config = dict(
    num_key_value_heads=4,
    beta2=0.95,
    warmup_steps=127,
    schedule='wsd',
    doc_mask=True,
)
Below are experts of layer 5 (counted from 0) of a mixture-of-experts language model. Rows are named router (the router's row for the expert) and show model dimensions 192-255. Each number is 128 + 24 x the weight over its row's rms, rounded and kept within 0 to 255.
After each expert's rows: "comes before" lists some tokens at least twice as common just after its tokens as in all text. This comes from a sample of Wikipedia text that the model never trained on. Tokens count by the router's weight.

# expert 110
router [159 101 144 109 120  83 102 165 134 124 142 174 141 106 144 161 149 189 169 115 149 160 164 155 109  99 161 151 107 111 126 151 122 147 179 135  85 109  84 110 173 156 114 162 141 115  95 108 170 158 152 170 126 154 109 125 145 114 120 105 117 121 115 137]
comes before: " in", ".", " of", " and", "s,", "s."

# expert 104
router [145 109 117 103 144 116 141 136  62 123 140 144 110 123 144 161 139 129 102  99 110  98 119 138 106 116 144 106 113 143 133 128 119 135 172 101  68 109  96 138 118 125  86 159  94  99 140 128 140 108 137 139 108 156 112 128  93 105 130 189 123 117 134 121]
comes before: "-", "\n", "|", " ", " 0", " —"

# expert 28
router [166 161 165 138 131 102  98 149 130 136 103 133 115 139 162 122 136 134  90 172 132 154 146 152 127 122 125 156 110 123 118 101 125 132 122 131 173 103 153 134 141 135 128 163 143  89 107 151 110 115 170 100 121 101 146 135 137 117 143  92 150 165 124 110]
comes before: " to", " in", " a", " by", " been", " also"

# expert 25
router [129 106 109 134 121  84 115 110 115 126 139 146 122 108 112  79 105 133 116 159 111 117 112 156 119 122 165 103 143 105 117 114 175 144 162 128 154 131 112 148 131 138 101  81 134 110 110  94 153 107 158  87 117 139 116 105  90  95 143 114  52  90 137 169]
comes before: " |", " 0", " 1", " 2", " 3", " 6"

# expert 88
router [ 96 104 115 133 117 150 156 152 154 137 165 173 112 107 141 142 151 212 130 115  88 122 166  99 135 159 178 132 116 101 113 135 100 127 152 123 113 152 116 124 184 115 179 141  91 145 145 113 142 109 125 119 117 102 113 157 150 143 129  99 137 165 128 134]
comes before: " of", " and", " in", " for", ".", ","

# expert 101
router [116 133 149  91 129 100 158 142 128 127 157 150 136 124 142 118  69 125  83 137  64 151 127 170 109  83 118 121 137 123 115 107 128 121 143 161 119 155 125 100 132 146 181 131 102 155 109  78 109 116 120 166 111 157  74 127 145 132 143 106 118 135 145 137]
comes before: " |", "\n", " /", ":", ");", "–200"

# expert 79
router [129 123  97 137 107 122  95 106  79 119 146  93 156 163 124 159 111 137 140 167 150 107  89 135  88 107 113 120 109  70 132 122 125 126 120 152  79 113 113 120  75 122 112 137 125 143 149 132 119 148 115 173 153 135 148 148  77  98 158 121 119  86 119 166]
comes before: " the", " a", " his", " March", " 195", " June"

# expert 14
router [121 110 118 117 133 129 156 122 184 138  81 145 169  85 135 124 116 128  90 137 141 143 149 158 133 139 143 124 144 174 115 144 167 139 113 133 126 123 131 144 134 120 178 147  88 147 107  82 122 124 178  80 157 135  96 122 138 131 108 126 116 127 124  99]
comes before: " |", " km", " m", "1", ";", " million"

# expert 22
router [165 102 121 132 118 133 123 118 155 146 111 112 155 135 105 124  93 126 138 113 136 154 105 126  92 146 109  90 122 129 182 117 162 129 145 180 130 117 164 108 147 171 180 144 165 130 122  99 145 158 139  78 103 142 105 152 133  92 119  91  73 149 125 132]
comes before: " |", " by", ")", ";", " on", " at"

# expert 97
router [121 108 115 151 169 157 143 133 162 149 165  90 123 130 104 156 125 109  82 102  93 160 123 171 118  91 109 134 128 147 120 111 140  83 150 158  91 156 111 137 112 151 131 116 142 131 145 121 135 112 185 124 134 162 152  69 164 132 105 114 111 149 146  82]
comes before: "|", "\n", "-", "The", "In", "=="

# expert 24
router [143 121  99 149  82 105 122 107 102  80 103 112 134 139 137  96 115 143 165 157 138 111  78 101 122 108 119 116 138  95 145 112 104 136 105 131 163  95 137 153  92 119  88 123 109 108 132 129 132 141 136 128 119 112 156 100 118 130 139 147 130 114 143 100]
comes before: " the", " a", " his", " their", " its", " least"

# expert 51
router [ 96 153 134 163 106 120 115  81 122 132 133 147  91 129 147 124 132 129 138 110 139 130 137 159 131 105 184 136 154 143 156 113 125 122 151 156 109 137  92 132 120 123  85 119 121 127 151 147 124 117 137 167 112 150 159 111 125  88 140 156 124 118 125 140]
comes before: "\n", "The", "In", "|", "==", "==="

# expert 33
router [161 105 141 101 121  99 113 182 154  85 113 113 166 105 125 133 171 124 116 172 103 160 147 111 147 107  79 133 141 147 182 113 146 119  88  80 152 112 164  79 156 135 124 107 115 136 103 149 133 120 139 160 108 128 147 118 135  84 169  82 161 170  87 141]
comes before: " be", " a", " not", " have", " been", " also"

# expert 57
router [143 151 109 131 106 111 134 179 181 119 129 138 117 106 148 133 174 189 119 127 127 125 153 116 171 121 174 164 117  99 152 114 124 164  95 106 149 103 155 143 162 133 126 176 146 112 129 160 116 136 140 117 147 109 129 145 156 116 150 102 146 173 124 115]
comes before: " to", " by", " in", " than", "ly", " for"

# expert 13
router [150 127 163  88 119 150  90 148 110 118 118 136 132 114 103  99 161 152 144 135 133 127 122 143 150 136 122 164 138 101 144  87 105  98 118 103 119 142 109  88 144 128 192 142 129 141 145 139 142 142 123 154 122 141 131 132 151 119 103 103 126 172 126 126]
comes before: " of", " was", " is", " ==", " to", " are"

# expert 69
router [148 152 108 132 109 114 145 144  61  94 124 138 104 139 157 150 157 125 109 132 139 161 105 135  91 153 141 151 139 117  95 102 145 138 134 116 118  94 115  87 133 125  99 160 126  83 159 143 107 131 143 113 131 119 152 101 125 149 132 136 158 142 141 103]
comes before: "\n", "-", "|", "The", "In", "=="

# expert 47
router [155  88 157  89 126  82 123 137 149 141 167  88 177 153 167 109 121 136 102 103  98 116 150 148 143 117 157 130 112  92 136 126 180 139 186 139 143 136 133 137 120  94 130 156 131 163 115  89 157 127 149 145 154 166 128 156 121 159 138 123  87  65 115 173]
comes before: " |", " freestyle", " –", " August", " July", " October"

# expert 12
router [144 139  93 122 131 153 118 120 149 150 153 163  94 110 122 135  91 190 145 106 145 146 156 178 161 149 105 160 169  87 121 130 126 152 159 104 134 115  84 140 156 104 160 113  76 171 108 134 133  93 157 165 134 130  88 149 122 135 145 148 131 117 134 118]
comes before: " of", ":", "s:", "ed", "ing", " to"

# expert 100
router [155 110 157 139 113  97 158  85  93 113 183 160  79 129 156 150 158 181 165 150 136 147 155  95 128 129 109 150 112 143 119 166 116  86 105 120 142 148 123 144  91 133 118 101 116  93 101 142 111 169 171 152 131  99 126 147 137 102 162 111 115 172 140 103]
comes before: " the", " a", " to", " their", " an", " his"

# expert 115
router [164 123 126 134 174 157 128 166 200 131 144 130 139 154  98 166 106 139 133  63 111 130 128 124 124 127 109 110 115 113 143 127 137 135  98 174 105 141 179 110 165 128 144 130  93 156 141  87 131 116 106  97 161 159 102 167 141  93  98  77 135 110 108 137]
comes before: " |", " medal", " –", " by", " medalist(s)", " place,"

# expert 50
router [118 150 164 146 109 130 111  98 159 112 142 114 156 144  82 151 146 108 167 110 142 109 125 142 123 102 103 131 113 133 136 171 123  86 143 178 122 119 123 151 124 123 126  93 153 115 114 148  85 156 122 169 139 117 118 156 149 117 105 114 137 122 101 151]
comes before: " and", " which", " but", " who", " a", " including"

# expert 96
router [145 141 124 106 162 116 146 110 141 137  97  70 136 158 112 143 140 131 111  87  90 164 119 115  89 152 141  71 136 122 142 142 193 113 155 171  83 139 187 110 108 106 134  98 187 130 130 143 132 120 163 110 134 144 119 132 136  91  89 105 117 123 132 113]
comes before: "\n", "|", "-", " Phylum:", "The", " District"

# expert 39
router [189 159 174 166 165 153 101 154 104 141 135 134 150 154 134 134 137 132 120 161 140 100 125 162 106 113 137 149 126 145 110 161 114 137 144 139 116 139 117 100 130 100 108 134 162 133 101 138 120 128 100 189  97 168 137 128 162 116 134 105 170 133 138 116]
comes before: " the", " he", " she", " it", " and", " they"

# expert 4
router [122 146 167 121 114 115  85  88 132  92 131 127 132 135 146 134 117  98 132  91  95 166  87 136 139 117 133 101 152 138 122 121 178 124 120 187 117 100  86 110 147  96 143 114 155 136 118  92 105 154 151 143 120 153 122 142 131  98 126 129 116 151 137 122]
comes before: "\n", " ", " 0", " —", " Species:", " 1"

# expert 30
router [180  98 128 108 113 104 127 135  90 137 130  86  97 132 128  74  97 121 117 127 114 121 115 127 140 148 114 106 146 192 169 113 148 163 137  88 124 133 157 144 121 113  93 116  95 103 115 147 138 150 149  68  79 106 124 106  56 101 139 142 106  78 148 147]
comes before: " the", " Soc", " Mount", " ", " Kitt", " a"

# expert 108
router [170 149 141 130  88  88 111  88 115 148 137 113 110 141 139  83 152 162 176 155 100 127 131 123  77 126 129 122 130 147 167 134 132 153 117 111 149 132 152 134  87 119 105 104 126 126 130  98  85  92 151 111 126 145 133 137 117 135 151 157 104  79 140 116]
comes before: " the", " his", " its", " a", " this", " these"

# expert 61
router [100 112 136 122 158 133 154  93 144 141 124 126 170 124  84 141  95  79 135 108 123  91 137 147 148 143  91 120 150 138  87 130 103  99 117 164 101 158 119 152 122 155 117 120  76 155 168 126 141 102 144 156 115 181 117 121 150 153 116 157 123 118 151 120]
comes before: " |", "),", "4", "3", "–19", "8"

# expert 119
router [159  92 131 124 151 138 147 150 108 142 124 114 149 134 116 147 145 141 105 111 137 113 146 131 133 123 128 137 148 136 124 140 159 120 129 111  90 117 181  92 119 108 146  99  91 153 119  91 150 144 129  98  95 125 125 139 155 163 127  96 156 150  77  89]
comes before: "\n", " States", "-", ";", ":", ")"

# expert 106
router [170 126  94 144 149 122 138 167 142 104 173 159 118 104 172 120 113 172 139 135 143 102 128 174 139 174 112 151 104  71 147 120 104 151 147  96 111  99  76 115 154 133 142 119 140 108 120 146 122  97 112 125 119 156 114  78 168 126  99 105  77 154 112 136]
comes before: " of", " in", " to", " for", " and", " with"

# expert 84
router [115 140 143 130 145 125  98  91  77 103 111 162 151 186 116 175 144 130 115 130 148 122 124 123 129 131 108 138 144 131 125 110 134 155 138 110 137 132  86 174  69 128 115  97 166 132 139 124 107 123 137 113 130 160 133 132 148 160 147 145 112 105 120 105]
comes before: "\n", "-", " The", "|", " He", " In"

# expert 66
router [128 173 131 146 132 104 106 177 101 166 129 174  93 175 112 129 112 146  99 184 101  97 143 134 168 148 108 155 112  93 168 112 113 136 107 139 150 120 163  63  80 149 120 124 149 120 109 159 113 128 155 140 169 105 152  95 146 121 143  94  99 119 105 124]
comes before: " a", " the", " to", " an", " also", " not"

# expert 70
router [153 150 131 127 145 124 141 134  79 113 104 137  81 120 147 131 154 129  88 123 137 122 101 158 145 151 130 151 134 144 123 123 113 140 151 133  87 132 109  81 128 153 128  96 149  93 159 133 106 108 162 162  90 130 116 101 112 108 110 158 117 133 108 109]
comes before: "\n", " The", " ", " He", " In", " MPC"

# expert 112
router [120 123 133 153  83 124 108 100  92 124 141 106 116 159 124 112 120 144 128 158 127 131 117 104 109 103  78 113 107 139 129 138 137 129 147 120 162 149 153 115  97 102  76 158  92 119 142 149 121 138 126 128 132 134 144  71  74 137 110 133  92 113 103 124]
comes before: " the", " a", " his", " an", " which", " its"

# expert 56
router [141 121 133 131 179 166 102 132 139 130 147 108 151 131  97 158 152 115 160  90 125 134 107 138 118  88 108 154  72 145 136 144 137 113 126 167 134 110 137 142 110 133 180 140 149 168 125  96 132 177 130 139 170 130 140 147 155 133 114 119 131 155 136 119]
comes before: "\n", " |", "-", " and", " is", " (Japanese:"

# expert 113
router [167 122 137 112 142 120 113 154 141 121 104 151 158 133 106 148  91 117 142  95 164  91  89 156 127 108 123 166 108 127 120 125 143 116 105 150 105 124 134 136 107 144 177  93 118 158 100 111 153 166 149 131 115 121  96 164 120 160 141 114 127 110 158 175]
comes before: "\n", "-", " ", " ;", " 0", " A;"

# expert 122
router [146 106 120 102 144 146 110 128 101 154 134 140 146  99 140 121 156 101 156 134 110 123 136 187 134 127 122 155 108 114 117 161  98 118 165 149 122 146 138 154 148 121 138 105 152 119 160 100 135 134 165 158 146 154 128 157 167  97 161 162 180 112 124 116]
comes before: "\n", " |", " and", " ", " is", " -"

# expert 82
router [172 139 103 108 112 132  94 117 160 112 104  97 164 118 123 130 131 118 152 123  97 154 120 145 130 156 143 121  97 171 151 139 139 107 127 147 158 153 139 115 131 142  96 147 141 140 140  97 113 125 102  90 118 136 124 108 116 136 163 119 101 106 134 161]
comes before: " |", "2", "1", "4", ")", "0"

# expert 63
router [108 136 147 104 150 111 136 147 143 126 129 100 144 148 131 153 119 105 149  54 118 159 127  96  56 136 114 113  89 107 136 140 160 102 127 183  86 111 172  95 144 107 165 140 167 110 121 139 145 160 155 112 150 170 124 141 126  76 129  68 124 124 132 139]
comes before: "\n", "-", " The", " In", " He", " was"

# expert 93
router [130 136 173  99 108 142 140 145 146 126 131 173 113 150 145 122 135 191 171  94 113  95 134 116 139 136 139 155  95  85 152 152  90 126 145 144 111 106 113 106 118 151 141 111 129 118 142 129 149 134  94 154 160  95 108 127 153 112 122 107 147 159 158 126]
comes before: " in", " as", " of", " to", " with", " for"

# expert 17
router [136 130 131  94 138 169 103 106 141 148 116 146 164 131 152 100 123 120 143 170  83 149 150 163 102 116 112 148  84  97 126 130 124 137 170 140 129 117  92 127 144 121 147 140 117 153 113  87 129 118 139 127  92 147 139 115 173  96 110 144 153 129 139 115]
comes before: " of", ".", " and", ",", " in", "'s"

# expert 45
router [157 116 139 136 102 149 118 131 205 142 122 115 180 118 138 110 100 123 163 112 148 128 101 133 108 165 143  92 116 125 108 110 133 118 136 154 148 114 166 165 157 104 142 134 171 155 126  89 136 102 104 133 136 120  97 177 157 109 142 118  94 106 133 135]
comes before: " |", " of", "th", "%", " years", " later,"

# expert 114
router [150 103 169  99 130 110 124 147 108 120 154 135 101 123 187 128  95 134 138 103  73 118 120 135 148 144 140 123 181 106 149 125 136 158 105 120 151 159 108  91 106  89 149 146 130 145  95 107 169 132 143 153 123 131 130 101 154 147 117  84 122 102 151 122]
comes before: " |", " ==", ":", " of", "==", "==="

# expert 74
router [116 150 130 124 106  91 112 144  80 124 174 107  72 138 152 151 120 137 149 128 116 161  99  89 135 107  84 108 143 116 153 123  97  97 110 169 161 131 142 124 132 134 134 159 161 150 112 130 138 127 159 177 122 143 129 115  90 109 137 135  85 137 104 157]
comes before: " the", " a", " be", " his", " her", " their"

# expert 83
router [133 140 200 165 119 118 121 168 143 105 161 145  84 164 165 122 154 158 109 159 110 140 140 114 170 115  83 121  99 131  91 163  89 107  97 164 131 157 158 108 141 125 167 120 131 112 118 124 166 175 155 185 122  78 149  93 143 117 122 119 136 138 115 113]
comes before: " the", " to", " a", " be", " his", " that"

# expert 91
router [137 135 115 139  95 101 158 147 117 124 121  98  96 102 132 100  91 132 137 132  81 113 100 114 162 178 101 117 109 150 176  93 149 158 112  89 181 135 183 140 115 151 126 126  82 145 135 128 182 115 134 147 125  97 114  98 113 135 155  88  93 134 126 140]
comes before: " |", " the", " that", " by", " a", " as"

# expert 116
router [152 101 130  72 170 126 116 161 160 105 139 145 171 107 165 101 136 122 130 147  81  85 112 134 140 114 135 172 122 107 142 131 117 100 139 117 124 105 104 122 202 132 169 102 126 117 116 123 143 117 110 149 151 140 101 150 146 135  99 155 155  94 162  98]
comes before: " of", ".", " in", " and", ",", ":"

# expert 92
router [102 111 120 141  91 118  63  96 107 114 122 156 112 162 128 143 101 105 184 121 146 120 105 118  97 113  94 125 120 113 135 134 107 120 144 166 122 119 134 153 137 131  97 129  76  97 118 125 119 122 108 107 126 125 139 100 113 141 155 113  97 136 118 139]
comes before: " the", " a", " Representatives", " his", " New", " B"

# expert 78
router [153 114  90 158 145 120 166  74 168 123 107 167 149 122 129 126 144 151 125 158 168  85 135 138 148 177 121 134 134 118 110 131  85 127  98 127 134 132 151 108 123  95 168 154 158  72 100 112 108 100 174 111 150 119 116 134 114 142 132 112 152 157  98 131]
comes before: " the", " a", " by", " in", " to", " with"

# expert 23
router [137 100 130 127 141 115 139 157 129 139 150 153 111 112 124 163 147 128 135 112 138 134 115 168 113 131 117 133  95  59 132 166  80  82 153 133 125 112 102 134 177 133 132 126 131 105  97 151 162 147 140 151 142 107 130 126 117 116 139 137 134 108 119 100]
comes before: " of", " and", " in", " to", " for", " from"

# expert 60
router [143 149 147 136  91 107 111 101  74 139 158 132 106 163 113 138 155 149 141 179 129 141 108  90 114 125  95 136 124  93 157 161 113 113 100 155 152 125 147 103 128 148 115 149 126 113 126 133 105 160 155 159 133 103 150 115 110 141 132 129  99 102 132 122]
comes before: " the", " a", " his", " their", " its", " an"

# expert 10
router [125 138 132 134 144  98 169 176 182 161 188  81 135 104 152 139 118 109  97  86 133 159 136 129 145 139 107 168 102 117 119 104 146 155 165 173 134 130 150 119 140 163 121 109 127 106 132  95  98 117  93  99 139 124 124 110 105 132 121  95 113 119 149  94]
comes before: " |", "\n", " ", " km", " 0", " m"

# expert 53
router [ 95 123 107 100 144 178 179 137 127 137 131 100 156  70 123 138 105 131 119 107 120 112 155 133  90 144 128 110 157 139  93  93 140 132 140  91  76  98 123 121 103 162 126  87  88  73 133 103 119 128 130 147 124 135  93  99 154 158 122 179 122 102 148 123]
comes before: "-", "|", "′", "°", "″N", "°N"

# expert 120
router [172 182 132 163  98 130 107 145 182 112 164 126 108 120 161 115 100 147  99 171 134 124 150 173  96 107 153  96 132 137 133 111 148 165 145 141 147 110 111 120 104 137 105 107 105  91  92 151 153 117 139  89 170 121 150 129 118 145  82 141 110 115 120 114]
comes before: "|", "=", "-", "==", "===", "The"